Below are experts of layer 8 (counted from 0) of a mixture-of-experts language model. Rows are named router (the router's row for the expert), gate (a neuron's input weights, with its number), up (a neuron's input weights, with its number), down (a neuron's output weights, with its number) and show model dimensions 720-767. Each number is 128 + 32 x the weight over its row's rms, rounded and kept within 0 to 255. Numbers have three digits each.
After each expert's rows: "raises" lists some tokens whose logits its average output raises strongly, later layers aside; "gets" lists some tokens that make up at least twice as much of what it gets as of all text. This comes from a sample of Wikipedia text that the model never trained on. Tokens count by the router's weight.

# expert 9
router:133146110150126187126085134159093161120071085153164121122125136077081172181139182111119156171113148129173146138134085079117070141069151106104067
gate0:103173112111100182122071104148074113135064093167155114125164076094117081097118143138204113104143157113161112086138119118117088093117132141129121
up0:197068130177154082057163168186075154165111098097173152138145143114103089108153073108175098130085057133146182125070177136185101178155097122144087
down0:186090125138122095139139093143131148191085142137082125117186152063186133152119093137111092139139099098102186109122150141117120157167184148149125
gate1:093096158148144126081156136114103083185161143119189091122137117071115181118102083172203076086186118104137101057095092204155088076126114092103129
up1:144161201132101092131118119134147114155152167148163091171125130141132121155131086140180129155114087144200123148167117172083095111175084155143120
down1:164129134084169114151156089100100098114062090155075149117178132167126084154161110136127191056121148163071095113124145083086097097102072113183138
gate2:126103163130091151058100120131105058092136222100092115090171114150116095100146069198176096048132143143136158135151128091148059163136158224103127
up2:109152160115092090142136117140135160135153131093146162128148159092160144184154164187112191156087078129061168117107179131083182127123164182107113
down2:150126109146161132121183078140140125065148103128154168155114081130154148107122147079138098223147117104133116164100173118124129167116103185070154
gate3:116136128132121150104172122150113165159119066138115101144161142083140148152140103063143115132132006128082167120129114137107151110127107082111109
up3:148156147141139172119135217146173134138070144069122151126154097079109188080151142166174114126109142130128141149096147126131176120114128119128168
down3:117118137100137125140032160119119077169077117115119112139165165093088092145102157142125123149126168111152135154150169098153143127118189034100145
gate4:115162156109121141141145167114143129118102161143128147128154115144131165105159179119100182132101109126103130218140091094121122120135095115117103
up4:127152069167138182146180168128120191127169171075153140102088149132120160076139114109124084134095126126108198100095155085087108202144076142143117
down4:111099176129097147176153135122173165210141142061153110128113128101123096128114185140108071094146096100097153116192115125121089109148134105120168
gate5:113102075110183144116126107099157099119081132105142138132131168103095063105125164135088124079150188151147142123130131137153158158153081112133179
up5:120124114128108108174135135106154158161130153131113108157136128098106136114094116101138097080150114108136180088133120126116100156081126147174184
down5:128168099090117112097150114092110191055074154103140122108100102121118142102055137161162158135107041138110117121139183088094129125073175137212147
gate6:109146133137117140078091187104104116122132153118183174140154104140161131105189202157097096102126142130131122122171122117133117140096141157077107
up6:109115143145118079125148081137097120219160126114117099149151093148128110099125149120095156125147144132133100071056166146110125107103110119204137
down6:062123138166119088109163115132079172113120141071098132156151142135060123108134133121082161144159084124159104151155173156214178204139144157124163
gate7:180178125146071118103137109132133129110111128087103124122174142138132109130095096101139117131166164125104139151092086046150155155107126133160133
up7:128116174115123172097119138128112131137149153084156129078112104086105057114158095123112129154225066152177136141103127135076164087100126163105118
down7:197085129172120161144097148141111138152165165140124122137121136154113131109139145143123116164095110116190191153177158113084142137155117115124132
gate8:166106198155133133121116142193165097171078124163134127099140109099141153143135143122193130149116168102058152126136158125157142114097090135144162
up8:139127168150182093109133150125106140118130162130083187152126128189118105108121107151061122074132103117132116138184096141139112060113139170110107
down8:060109104153153170150128190122115122100084189133126153126138104072054135155130172158101085136187091137104092084129149130130140157156128147129136
gate9:142160134163087123069137139083099131162153168119179166141143119067081160143223146209126133145151206127126102123163073109170123143079073158145088
up9:187099239082192092110131129165155090200112064139112108102145149162184157178128101150136094131179109164118205087098137124159119129157117140146111
down9:114170134119117165120091119126174064117173065137130151141145129113051128143121112182063146133128109092097154208125039133137125112095157138102134
raises: " ", " the", " a", " in", " t", " f"
gets: " was", " is", " |\n", " were", " be", " are"

# expert 13
router:078150145141137174100108113118135152132073153171127147126131114106156113183124062170137116171097107122113130072141129154108122095158122190114151
gate0:120084109109136152136082146093066181120119120164123127143176150115192159143131182155126115092106159107162080130139099163130134123129101104189139
up0:147186144154086141092136143108176169126143139106173152154144123149154112155127116117100100179110129176140113145158127174102071148110122112100078
down0:115158113136112140128168134110129127139155151130101122114147147176127173204133161131092087056143131233076139124125138120122145114130138087087070
gate1:127176116130157072150154139131098100128080164101101121107108114097164117152187113092069147130136124118129161132091073111155119147186080162140066
up1:132094118130126172125136075098127158151105068152173132151159114107079157072049159132178170122115092121118213084149181127142037134102070085152176
down1:110065089105134164126126197161132161107118109146094163161131103118190116085147144145136116113110127133099209133110152061093131082159084090134161
gate2:112115136133152134120153170095136117197086172123069156137136096128155123096080137099162177097101103119172138120170079138141077110186144095147155
up2:116148196118090192165107138115126181069102071145163179123135168133112117156097082077186152135104116157150174152165120131083085202173139125121131
down2:180109125180117125170129111106150151110139137110140126164067117172107103154115151077146066111135085011146164148158122083159118138126114139156147
gate3:181112137125127054013115142134149099166137129164157107146110106101088122132108149144143115082125113112148099160188090133149082143143115100122113
up3:147089080138122154090113173138113113096141129131125196148144156138055098120093143083119140146099126102075115178151094135126134115174145121133119
down3:131140160106092151143163082099095119130092095110100122100148120109170178161159150095151157130108160169136120143073213168124153103115139152176111
gate4:129123107072161125177160099121134128179107125132128150160132130116163101138095108110146098105162127125108062141128162140090172095110088124073170
up4:119093168107113147131089088083159128104131149148174093140179112113099152127135126101121140122104204134174129205112173097112150069111161152139081
down4:150146188135113111122195135128108074142093080120097133130091136104116106167232178121118088064134122075111096120123103118102104205110134135149092
gate5:095107068166118131164093108079135093135193130112111099099154110085169138098109170120202131094088131143148112085121148122095155075190154157142060
up5:155134165043110101115098127204102120124098215176068207140140132126169052152140003129170110147083132126170151087194177142190132109156119069139145
down5:105158134100146123080141165107139133169149136160099132093076169093106120148150128130142096089098112126119124144170087178124116124094071188084182
gate6:152120133085109128135135192142118102109144139102130151117143112090112130134134109134150146186145119119159174152113118167125156126094153128054173
up6:051115095081126087153139132102148131090148204111158121100142137130098097124085094167112152125127171089217155136155162162122139138158124157106123
down6:170141122097176111162186143105113168163103197156173143168101122120141139135125077171140169138091133177077125139140075090145180075167164117125139
gate7:169079108101151140095100103098123098114054114090145092137164179151206135146131106092131132119102125112094123143138184153101159108120144068132151
up7:115138131102136107127079114157206169149090108154126120121145100157145146106143106155096118116150125105145118147202073110117134139158132137144095
down7:115052094152111063107153082169112144137133118116110160126192126183117114194065147136110208116197135086116137145126126196106145135098111171147118
gate8:149148106148163121105153104082161112135123139115158137125132103071154118110134176162170097142178157174173079097164161098158135129147123079153106
up8:098125079129138107137107064136179129132124122138107102142167109155127108123132129110176182110094129101120096118171125071112091112121107124131124
down8:036085134124163131113140108101130161094177204173156058088158075110105121148137100092127129129134127103150110123125116084122083188139144145082141
gate9:103092155094165076153124122147082167128128153146159114144121130137095138136122137088116132087136167131109098095140101150151081064214149058143171
up9:151106167165121106098040096121081104174094118117147088122117104105088161100125118065056128147197146156119115172156182122110143095175123130147145
down9:130155176119152168100140152067104106189169142127083137127146118136014145079064054165144111133105154147126160132137111160184118114181195137126109
raises: " the", " t", " ", " a", " an", " their"
gets: " of", "\n", " |\n", " and", " for", " on"

# expert 1
router:074153152109102107062097079124181104110142133176122128110128137096150048168103112155129111169112103103113101109172107156173112086195173110106090
gate0:063149158137138122112137100163161115119091090151099140118069119172117153066130104113088123173135065123133164153180177130132037125141122149071106
up0:084097131137157129079095105179095071126104113185087156087133128115171173074161086078110114120109093125129149121094150141122096055087103113050119
down0:167125123140092144091129184112147056081196128119164094075139190148158147148096115120124128090138173140102124115111137170138176144176113178102160
gate1:152131131158109165158179187111117140140180133087143117151118167137143115106184089132140139146135150122143159148125091132174174179178126105109135
up1:076134147117193119134121130121108147129135105089140142118174171123099129174156148164190109140127109178120099094199141138175089133126113069143085
down1:149125110120139113202181140066194150106106132124103146163148127165182099195155120112066087050099187112146170123086085122128092126129072151122134
gate2:120149074164144124162114173173097119170115121112112150130102146173142136110101107128084107143159124086179111092098129138156039128119179109177132
up2:125138101125112159131125081101129110105099100110143100167104121127121171131174140027094155076101129120133160150202162106134164135141102101110105
down2:119131168150150160121124152182176103088096144145122142084138129137207128122127098134047110129160104135179131110059148112124088155083167109086162
gate3:132167134175135118134123171145170114091199075150133107119138119127081164149127115110125140096116093109124116150161114181153161140127145094119122
up3:149131137178151118153078113114129091118073063166101113112060174122130118106109134126142147122114119126139133128043143165148112142129157150159115
down3:146180119066100080098120099100110053187145161149079145149158095149180105121126107132135146120169119077118055130159118133129169160114112161108156
gate4:144110113118123167142103138121151112127081114162055082123166160093130128093180091156103176084061166161126119097139084152192133064133153155121169
up4:082091122207113140111133184126152120111169156178166102115115134157166121119199171172054095138137123126090119131126138190095133126117104106073144
down4:163138188113091139094120126099124141155113114135098115106167064149105170151156126156137139130086140194139095131153146125155137124186105067146148
gate5:151105128133121182120128173103130135172115090126100117141125127138107177202125122178157089131136109145110179129123166125081178115157062197078058
up5:130163100133151167131137191155196132140136082158140118096122140140162161123174042119157128144101113113147102149171101116089100117081149091151164
down5:059184170081113158147174129122117161078101170192149095134155131128160124115129086163107134111169145152184080107166157178168167151105157082142150
gate6:137147167091122081134084147136144120093126136109076122156082134161108161049071161111118106085130149118129060098172132138171154142107193154112145
up6:121100091127118138117167092145125110144086141129179150092116155127139149188172074143143169153127110109136117119152075104097090132134096180148141
down6:149123133104088176112106115114163138076120140118143127123154092123145113107123103154120110132186127184131141064119069080065109137136127072207128
gate7:178155091109124093127137126148147158170100123165114177076137119116162117167127160131127122119129068145102035142151043075102137166147139150142158
up7:172108122070085168107167104147107152121118121187143136071180091151153080142144148105084113110165047154109133144114114105165205146132147115083169
down7:124220119170179075063120104148104101171155138130129128147169187121102111109119108102075156120176118201145139111129147105134128138148147157145103
gate8:075093114138096151111134174138119104108049099117085137156082142188145100064098101165151156185123122164156126177133113186113081114072136132119136
up8:172123121117092144093081186135181105127168077145092149159197121146100090146145119064124106196123125153140121085124054169127135127099112126161109
down8:129107114099157162101108105180139147109106140150120105161049059148157089107135146138148149119161096065119120123080162166071095152066101172135106
gate9:103125142095127151104168105102142151137140130134157152134148141164160032093127122157135126155118122113064136093131133158147081109081162183163143
up9:141141139157161091136183075113149176093117109126154143131145139098130099131087162161146115147100121130103139141126154170112118141170133161185112
down9:139110157103125113118156143100141135085156094156115155122118165136169140176112215135150095092153149115132116184156116108109144156065048124055109
raises: "0", "5", "6", "8", "7", "4"
gets: " ", "1", "201", "200", "2", "3"

# expert 8
router:191142099113093085171159080124097161155169116092115111118124100167085118157109154116148126122096136141106091164130142148101126049154153161122117
gate0:153156172053083152140161150148154147102099116098078099125090079169113101066160084132139138059166167155094131108107211104140156169105146159133110
up0:116125157087113160069157103112168159144125086080102118130127093149126077107161121075097138112151163167010156123155092121215103151089128177101100
down0:075110113147174167098113070083129113124118184099106177086165133147064131154173111079094127189122115130135102130169116175156139103093165175103100
gate1:166110182125177151176126118100168102133135124149146040144123089167103107130120119123102097116102155123065135124144177140133145068131084108170130
up1:127148161206114102093156141108071170110070145095146159131099146110072120127171122095098121134116089151100103074085111100129183073130142178051125
down1:200111117169185127189111084117112126123145145143175207089091064098142146136140079069120180164123169178143161119171093151124178164166173182106136
gate2:150170137090159101146130102161151131154132068114155215114179117110189115143133107065093090159089150106106149143170111113118104140110163091167138
up2:119090137137094160127169163114120086122140159130120115102132124129062201109148129098158133120161151146149103119142095139118208177146135049131137
down2:169194171124086106129128093164135121091122179098126139124163115127107092105118153086170128156029150136064091127124105159101103143122080171203116
gate3:116135136134090178080100094069130081188132138106146173050141114200114080134143155076119138145125126108167164142144156103115110093132148124164092
up3:155128156185126161150114120127143150079138125156078119120130131145121173065140084189132150118117144124101101102082090135158108156135151164134102
down3:162128175140182140153148112102186149135193108140125151166200105075157098137076113143092141138057168134165115121102167190118112137178141099097039
gate4:179143123095000100124132094157146117152146170100101157092095121094108148060069122092105118147132151132140136174154131145171057056125093123097130
up4:105142130107108196099096136166168150073157109109119101165122131120119099173100097088086098182113095153038092115105109189111147078172167112099150
down4:128153102172123105132151039119179147171104174144178109111136102142156097115173095105087135115158141094148139226151062114109066152111155167098172
gate5:148152084146172073139124109146166071085210053130167182175150114121095091117206105122151095100098136196153129133131142084148153155062160099081113
up5:173125114071155153182045154106106130171093099157116125132110135146095156114121117084188170128093064161191109174115126139095177138144077165091148
down5:144177081079102149050198084136150150132130150105116081103140134158101122153184116143125089107127171110117130108188113132070108190146113202164109
gate6:134128123072192112102110180107163084183131069183133083091131094117127117147162171123148164082107153107144097113151124137161120129130132133160090
up6:096087131139182080161151131178078133118141135101118143111115115096136125140157146163188141178154175148149137109116137166115116165116117132167197
down6:142112081066186070165191120139105105110157119100121160175126184172143091163056076182118182102170136084114163070150108115125179115115160131144148
gate7:166155135145214090048101108113102105085185110109144109160162144138060052204132074179139125089112130124115168107088127138143156086080135116115174
up7:142095114142144104151141107136116122081116113107152113097179111104092125124141135157077121143126119145163106105057104163152120119117132179137151
down7:180119167166032135125121102073082088173066061143126139179145108116169158091160133140148155153094108118125107135069078094098144087156098138115139
gate8:129090181122161085182109040097097080098181129080177036121148138150100177149164095160164123094133095146142132096133175082087135127121150162140085
up8:134166163111067096088135139084129086114157108143164148135129123093192126188156166154144141167106174119172128091133136127134122104130157137121131
down8:129143160146164133154139115124085121106127118053178142160093067136130118144164162109086123102125108045122146106101081154098124169152123079149128
gate9:122140169138169136179108118080131084139125085146136129155114130114163120103183178075153079139153161139072106173136159110104101073129064135104157
up9:112077147160122121188166102092197157134106115101114126152153084107108101175102111154159172135097097112112117152153170187097090154097146130177104
down9:114153155153144094172115140152155170083067147101133220165155082139127123179157171158161145078130108087118079098122159153119111123094112130108186
raises: "pp", "l", "F", "ub", "u", "ik"
gets: " S", " M", " B", " P", " C", "S"

# expert 6
router:143123101153158184175156137147055073173149103171153105111104144112158119217099133109108131147149152162092134110128130107109126138145126157140124
gate0:139131083147117171131104137146150139086121177146130149107194083153087120034123143136089127112136060144130105164077098176092085110189133102137199
up0:165117106113109143108150204148076087149111137130187139132104096077085142143151111113161051179117136146137136089144159110080150187131085175119070
down0:116087153147102083092092058092126150098082119065094116185102173107148143138075082121150171169105149134149151147143107156122138136126112135160157
gate1:106146114155176132169065146117084114148158124156137144146180076125162143057159119110158122068118150124097051078143160085061138118199143135095133
up1:114099123181182066110161072117105144177122195073061082154103155107152136060128123095134197174093114137102119052192152153179174132122103130119158
down1:092155135211139088137107114141084131159138096142099162134131053098073121140145097080104113111129143153061188166070180100143112092149103120133118
gate2:118035134122112090072118088086125131141110107122137157153160134129119157141136105121082095105139144137112129139129138133147083067146059100138163
up2:158118191155147000184162151111109129103128164138220159124090101119125085092177142128133215168157086156142097134129112094119086151153150191139150
down2:167176113118131163072150073108146188207166095143111100161146130084136154146123061179116175140139140126136124137110140134142105147118112141110107
gate3:116152133131176133153100140148077149157075120147102124078114141096111153141135187167140118085104133136134116141081091081107093170153094121097144
up3:149170145108102090155152090101085104144105145114116148098070178082181144104115127180118090144166178149114124170104111141095128162144122159138099
down3:127124116165100142129133088135124114140093118112173101101107113178181163100124148108124150094042115112129155144142125142109107140168093203104131
gate4:149140110172158146125092105116100134163137189098110097125215129102132101119177153116118113180136109140157127134135093115149182109102094140147104
up4:102132146142100181131148033153133079083158136133128090122086110117160144154175136186105129064119094129136202080112125124123133105135163108153108
down4:122117148090127166091180130106103182091115146137117111135110115158150126140183153130160153116162114181168067104140129149112118111179090099186201
gate5:121134119118116139099064145121167102208173090098135158150094112154131101083107160083093102151133166110163078142097092100111098200171137119122099
up5:126123126134083085140104112132085068143106075159107095098126138114181129080159115154107128184120203150140151065159136155141149155136103114154096
down5:104185131122124086167246103177134144119139196124069172152104193134097097095119159123147118134084135105069136160108104099142133160133097050166158
gate6:206089120153172086152146157149095127128176121157137146151090121135116095072149147172164140088129133122151133187144164182136166128113117116100165
up6:145216120143133143146156140123127127109097182044107105147100108134117124085087145225152113078183167129111171154147134084096123150094119090079115
down6:132117147065162089127121110111119130147088088143192179208111129077151128138156129095104114133164148100125141125085147148183114088078134120138076
gate7:130123078156191103125104155155163128109143166120221118147099155144070160124169140183135159117141184112080166134082111149169071136101159046129086
up7:142131096157106102133161125116053155130135165133068119121126173157125115124100157177150111101083124133109103091184111114111129169142150174104090
down7:133136073164112122088069169150140169126115133139139141107131201202186140129192154124140108158112120139068103173116169178115144150144142140090103
gate8:113163063074139172155193111154067125103114153163125124118176136120136100098173123091107172129106135097108136118134133134159078066078132100119119
up8:128200143091092114144088206109128109150109078090164138126119106119128118119149106186141133111120174131166113062105132131092144174164168168169162
down8:151143193052058097127134125183086127080118143137177119163171153158129108144102178185156061093107110148160125130095088111101136133141164153105160
gate9:110148097139110096147194054112119145150183069112126107129100145180159141152113117135153122176142087147143134126145188087131116185120130151170170
up9:123166135127129095037105174136096147126069209098124195100193090132147118103138096100116084113095164134128048017142111136095135090098071129106094
down9:159137126172155127090068167134101061098189158138078207186118188158089191127177084131129100102154168148158157137148121090139168147111096144184104
raises: " known", " ", " a", " used", " kn", " t"
gets: "0", " also", "5", "4", " not", "2"

# expert 2
router:140099046166070099153097155137081080099127126075130144133133125164111082090104093110146126142217093113117131140101163089184130138130122067150142
gate0:149079168108108084173119198145110076105184160172130118157145169162139151060109158135086171167135153114099091156079074142118098134136103112133098
up0:127062115228078163131124180131167157123115105129204113124153133115110166152095072208097151143118136142125181144126141082143114154150105176139139
down0:192041180140181119107094160133161145155139152139116095112146166073117164113148079113140141205111151096152075066072096167185154126047120106099137
gate1:159102137091125132110104097110126132101148145087092127139151152184095092120110151127169118143136134110117071139167117157133131166085115096076165
up1:171145139119100119144130096149106137124094130133092135122145137166127121159127176093097084128079149124113123081136118102105093099132136144163105
down1:162107118147096144114108113130100139117132149105125135069150156098111086141109069095088129123067112105171115128130147133165102123132154068150182
gate2:168113123125113130098119123102148102153139116155066123134151112135130155104166158125169149052120087135092098104112126097102102117098085143120143
up2:095101133177120149077120119134070113149135114121103138127152160165151193177112131131093180189090108146187118075103109098107127148131145124131067
down2:146176142104070133121090105183147120108084143078142147139126130086124101107167134169162118124131151141115151093076138120116187096147121174155103
gate3:168103126170090083181141110135163136128195123074171119125106103122102178155101174114157090121147110123076120129112181152123123088195170117104129
up3:093155153197110098131113147158075119176109077128146110093122151127131081160099115101167135134127195152082094138165119100124159119118163135110114
down3:128045135153094124118117140156162186166082132109152097169088139140141100135164150185169121143138105152109115163095144110135123198176112121124142
gate4:058111116142142160158153120170073094147153105096105132135119134096099116118112152126191152164154132140107147191107127139169131153135126136115106
up4:076188132150070118129169140138176095096170136139097175122117140052096115141162057067086151153145126139149104122140083092136026121106121139092119
down4:137151134125092161131105151138145127108106127089144105133166104137218141136142148162172099115103167103075142073161089124124110094130108151143170
gate5:164117182101144149177110077105120143122135149091144163135117130060108122105129158205132123118118078120136077121162153107164105125125166123135098
up5:100163113185115134089087069097135082108139074104167158125140145084121067151127124184122081147092102120158131100152087076120111083121074152133142
down5:116107110162131132150184193170175152072096164187087111143134134177134093136081149124109174081135083185123121162162196116161145102117139135121061
gate6:165164110183155116126096112143174094141121154098090134131098140128128165110131184127153129105172134116146120151055106155118129115120096151122077
up6:136063045141160137099167101127120059166095144145155137193146125154111130082143128083100130150090150112109108127101116087116156112163169129146115
down6:163173087064108056109076110151167056144092169167088100145108094062131094173153090090115134153098065183114117189157093112155131114138109124164100
gate7:181134150074134111137095142114171192064130139085139100120145124140092071125046096143160159121115156124120092158102114140056139159119133139174108
up7:153134143107111111139168129105178096123103151085131147141120152112107070048140137091165134133129148163188132162137096076127127111107113132200106
down7:155158188104099137088041098127121142094128122125129104114129111133136158107141151121142162154111112105117107143114089078176141168101115100138148
gate8:087109160114094170151139164155128160096078146098085131109081080149072133117105168129121183126105066102114113142092050103162100179100094121142111
up8:119132154199125137118158074104058138159123159119105174122114106180093098104228140130109169089088145121104103091175142159162121138119103155104098
down8:122141198103095049102198101106100132147105127112169095109129134177186159115069172058110163179140122177122036134093142145107112123135153178125140
gate9:101123084139142069142148168135113100103096135123131165131099117132094211098121126112142180135162117120068141143118081165122122146142118099080163
up9:143083102116181126073140109129117159110173008135124095154162105152119098119127143109135135141097124153130095160143137137141118127122102126094090
down9:131117139180097155078167168125154118135124124107085179084105084105081121088090137123175099123147109144140139094124110157125121156120128147071149
raises: " ", " the", " B", " G", " S", " F"
gets: " |", "|", " in", "-", ":", " to"

# expert 4
router:099146140129115124112128148130122135149127163143098129152146131078119182115126216075139180095110148131162150116140125117120188130162081112152107
gate0:098135112141090119128102156137146153105205086102135167126127187091111135133157122154108132116116113158108084140123122057132123133174078112112124
up0:143093153072109108072104143149138152142158095099162135110150133177110145160163140146156151125165122149103152109135201156159060184104150162093111
down0:122166154129147178079116114078107199127102157114204180046093118187109174163188128097122123138138142077170160127149110157102094110102039133126090
gate1:163122167099197117150172096120134133092144181079126136105168101141082137072144121137099049114090094154101160182158094090112103189086143096083107
up1:123140153119085153157102113099098155102182141150149121152110146073156166166158106180073170167156121097120106128092215089143124108096166211089165
down1:164117113135134179121136135047118115177116098105106097163183179140086178140107108075130110156133114077149160130154151136157148077127147153110135
gate2:152139151117125087105192162146125174117112162082109138124118162077199119145114131118105099078156185136116092044083170177091147096120110140086074
up2:087102168100154137149145130144151166091149138212183118116152089139141172134110156132063119197109122125117166114154163118127106113167062113118136
down2:086127121125143123179099106132120125102151180189108074163134128166068145143142132110150142116144180084037144148143075075134123129132061140143118
gate3:180124175166129118124208129137124101185205121143121132120137099055151061077131120115070159134133131109135140137166117152065078095103159096168091
up3:202144077156143122083128076136141172132091210141177114111075154112165142143167173132132100179137096121152161169084104124108145104103111104163103
down3:148133135104034094132136157144138150137132110185132088142119157112117125144116056127075176163133082120093091127128121081109111145130147099149095
gate4:145140134110152168108102101155134127145126153128138076123181179111113095129107211109120134115087143097130158151183153142186126166163159192166138
up4:119166104208108124103153196133150131132149138156168154154107124094095101144103149193135136109098096155133125100139131115146203170171168127082123
down4:109219146161097158181147138136174089168119104105169176149176126150097124175105094117173160124069146155126140060129100139099164131135169197099135
gate5:175149102149090150112170143140129186107137080112024178127156133156122049230162159116111173122095143114158193127134168177099205190112162130147179
up5:124142136083162122135128150106123148164112158189079119100146160132137147124103140156034128131136103126113134103170116176088127151193131101149097
down5:127134114156136124145147159107153149109191140162111119164138109127136094181127161110137174108133115118131084142152150095106134152121126139151167
gate6:142095119132123156096124190140108090090082141080108127144088156105105102172159149118146126116150131158166144120120113135105078143107171089125173
up6:101045144121116136139112098192214208136130144097113131136139122117139116116127107107116161151108126172161064179091135173120090105143125092096109
down6:097140092171113145179144115114155186117089110167079104144108170144125124134118136121122146151165091167087187130141153126086027125149091113130107
gate7:158098111119149151105167175125123118152168138105164097124198128113084106127108153139109101122156111127078137078140096126085092061132134125146110
up7:163139147095146145140170150111153124146160192106110103152123111115069102123255113154131185140149132141114109117124097137066115154111161135125084
down7:145130119143125114134173034116142139135123111159138047138121153139123084141120132116177145166197144118120129145110169151163114078115124093115159
gate8:123165144109121096135172105085076170190137172086118119135133137096090096103129128135141102091135115132180121132109106168119119128124100105133090
up8:084090107152141101172140159093191106071193084129169117152121143168198106125082159096128136132131159097116138177156144120157170079127105130166153
down8:074129083086156159100116176126135098103178174113106129142097125165117143108105135169122108144148113210089124136152182136122200191143185114092162
gate9:117127123109145061164105123149064138138088140120181135111125095123113090077102154175096120146150112155136121109165141169165128135123098143064156
up9:126137116113131097141113090131136088130192069056164134109133157107169114134134131159129147126110164118123116205116117146080129105133164108118194
down9:160088127132118150105067140086060111096129109189176167141090136114137087128167149089121139076115164118157114148113088111182111136183162113191112
raises: " ", " t", " the", " a", " in", " f"
gets: "ing", " of", "ed", " with", " for", " by"

# expert 12
router:122122156146189145150118135110140102141163123102172150151120133133119147102108088142135131147110109131122154130187143152133147154115114077157150
gate0:104144184135116118130130136125171078102106171077129132104163154112209111163098129158144187124165101127110173083135147118119155092096097084155079
up0:171144091175154157112134134119126134147176178105084061140097132115118106157110091139114073097109130122108130121204135072117148062156203117182101
down0:131120154146141132141086137136083182092149147107094096171130122161122096160098149175106117164126188180147108217122118158058137108140152037099043
gate1:144138102096135137116142145164141113170089124107138122129144134104213096149092139187110132140103129133141150147140172139110177115153130140073110
up1:187130125094186107104082159116140108104153123159072105096130104169088125132145168147133157094127092173127121136129152122158151129095085157070154
down1:077127083153136146105108127096151167160163135170170111157104157166175142119169156196103147152165141198183125200077115085149100116117126174131151
gate2:094109063080107118152192121138172095100112168110109141149134124113109140109157129037137107128140075091174157121136152139145181110117168131117137
up2:158082144115151081067122116147109138050141192124141125127128141143181151156160136068191171117084133131174166143075195142131174097142152105166104
down2:137164103119097149070138088150106081141123128141092115119102127126157099134142130138097109060182114218176112177184119154139131112101161117126135
gate3:073123127149126160126092122084121156163165168162156163114103129091146131110148171176184136088110127119130129165170161117136127144178089061137133
up3:177174100139165138137073149099117133104129112138126122109143135148084137134132139105136120093119132140106115096124138114087098112062161132180100
down3:123182097152123161133162118062146169140163131077189079081104155147129153121133171160083132141163154110131161131088149150168105147141139091140119
gate4:135073176103062126103117052097128165057104107094169168110121129171134121116175100181161134043163126131099149224163151161173096117149080136112124
up4:144112108109154136165115150118137135111155128096167131146141137110164172128092166105130072181123127121123103066100104171087112128077104113112102
down4:121160101139150127092061161127162089170167167102140146131121093143170138137160112120116097104130139079105132111129093162084115121118109129090155
gate5:186113128140179088129140186120106095129084073090176138187137088105114223129107175204154175147159170124157159094149133102161099151090156169152167
up5:103146124151151114109090098127091106161171133117149085141120109104136187115146137130136136099136104141122214110143130173107109127122109165110106
down5:141199190146095134153088148179139165158123078129131164126102121150092122149134115128154140131181102116141119159143102109081126149105134154096168
gate6:098040151152101164095072121086115133122061090111061129121152087165134119123187098117138086087157092125163184082098124123129131183079106158136100
up6:205062078144192114094157178101195134155100135199131122149143153119113163084114112164093135134124158126158089164130089135115116117143094143139127
down6:138115158091120135110142155086101093150173141120098094096108130122169126149171178126141115114087065057123097071088193101107098132163162087173133
gate7:067173062178069142134101119161109140133097141147067134105138151147199176119063120134112126102091135097123125098128128126141092146167161084070137
up7:054155141128108071161167038101150151140128161160158166112129165120185158162113153151087150134161107135179065176095140078167105142127103137123081
down7:161105109096061130122124077107106131142102137120125166137115136095086186152163133156095121056095123079114105083097104155130131166118120135163183
gate8:191158029085169102139120138129135128154151149083121110161161132144134156124152092169131110133142113138071115171162121117103120085195155128187137
up8:126108190132083041134141095130152085163145187096111112141143153097116129139140089121105129124166129100077144065120170114160142150130139092125139
down8:112164127148113090144124017187078082106127101123112122150103139111153131163099120213138129078178134051108112101157091103182111131135099096162166
gate9:172065150087137162093146045140126125115167147123112151139067132139146087128119131203102131136125121120126180088096196094123138167211083080142141
up9:138139146057165139057134096086089097122167161116161154148099142085112154162101160162134111138112083086148138121115104162126165084146166120130134
down9:109140141092147114100134110148077097164119148075202083173136125092138130108115132085146198118108119139114152148138121128104159117144140103149139
raises: " the", " ", " a", " A", " The", " this"
gets: ",", ".", " (", " and", ".\n\n", " \""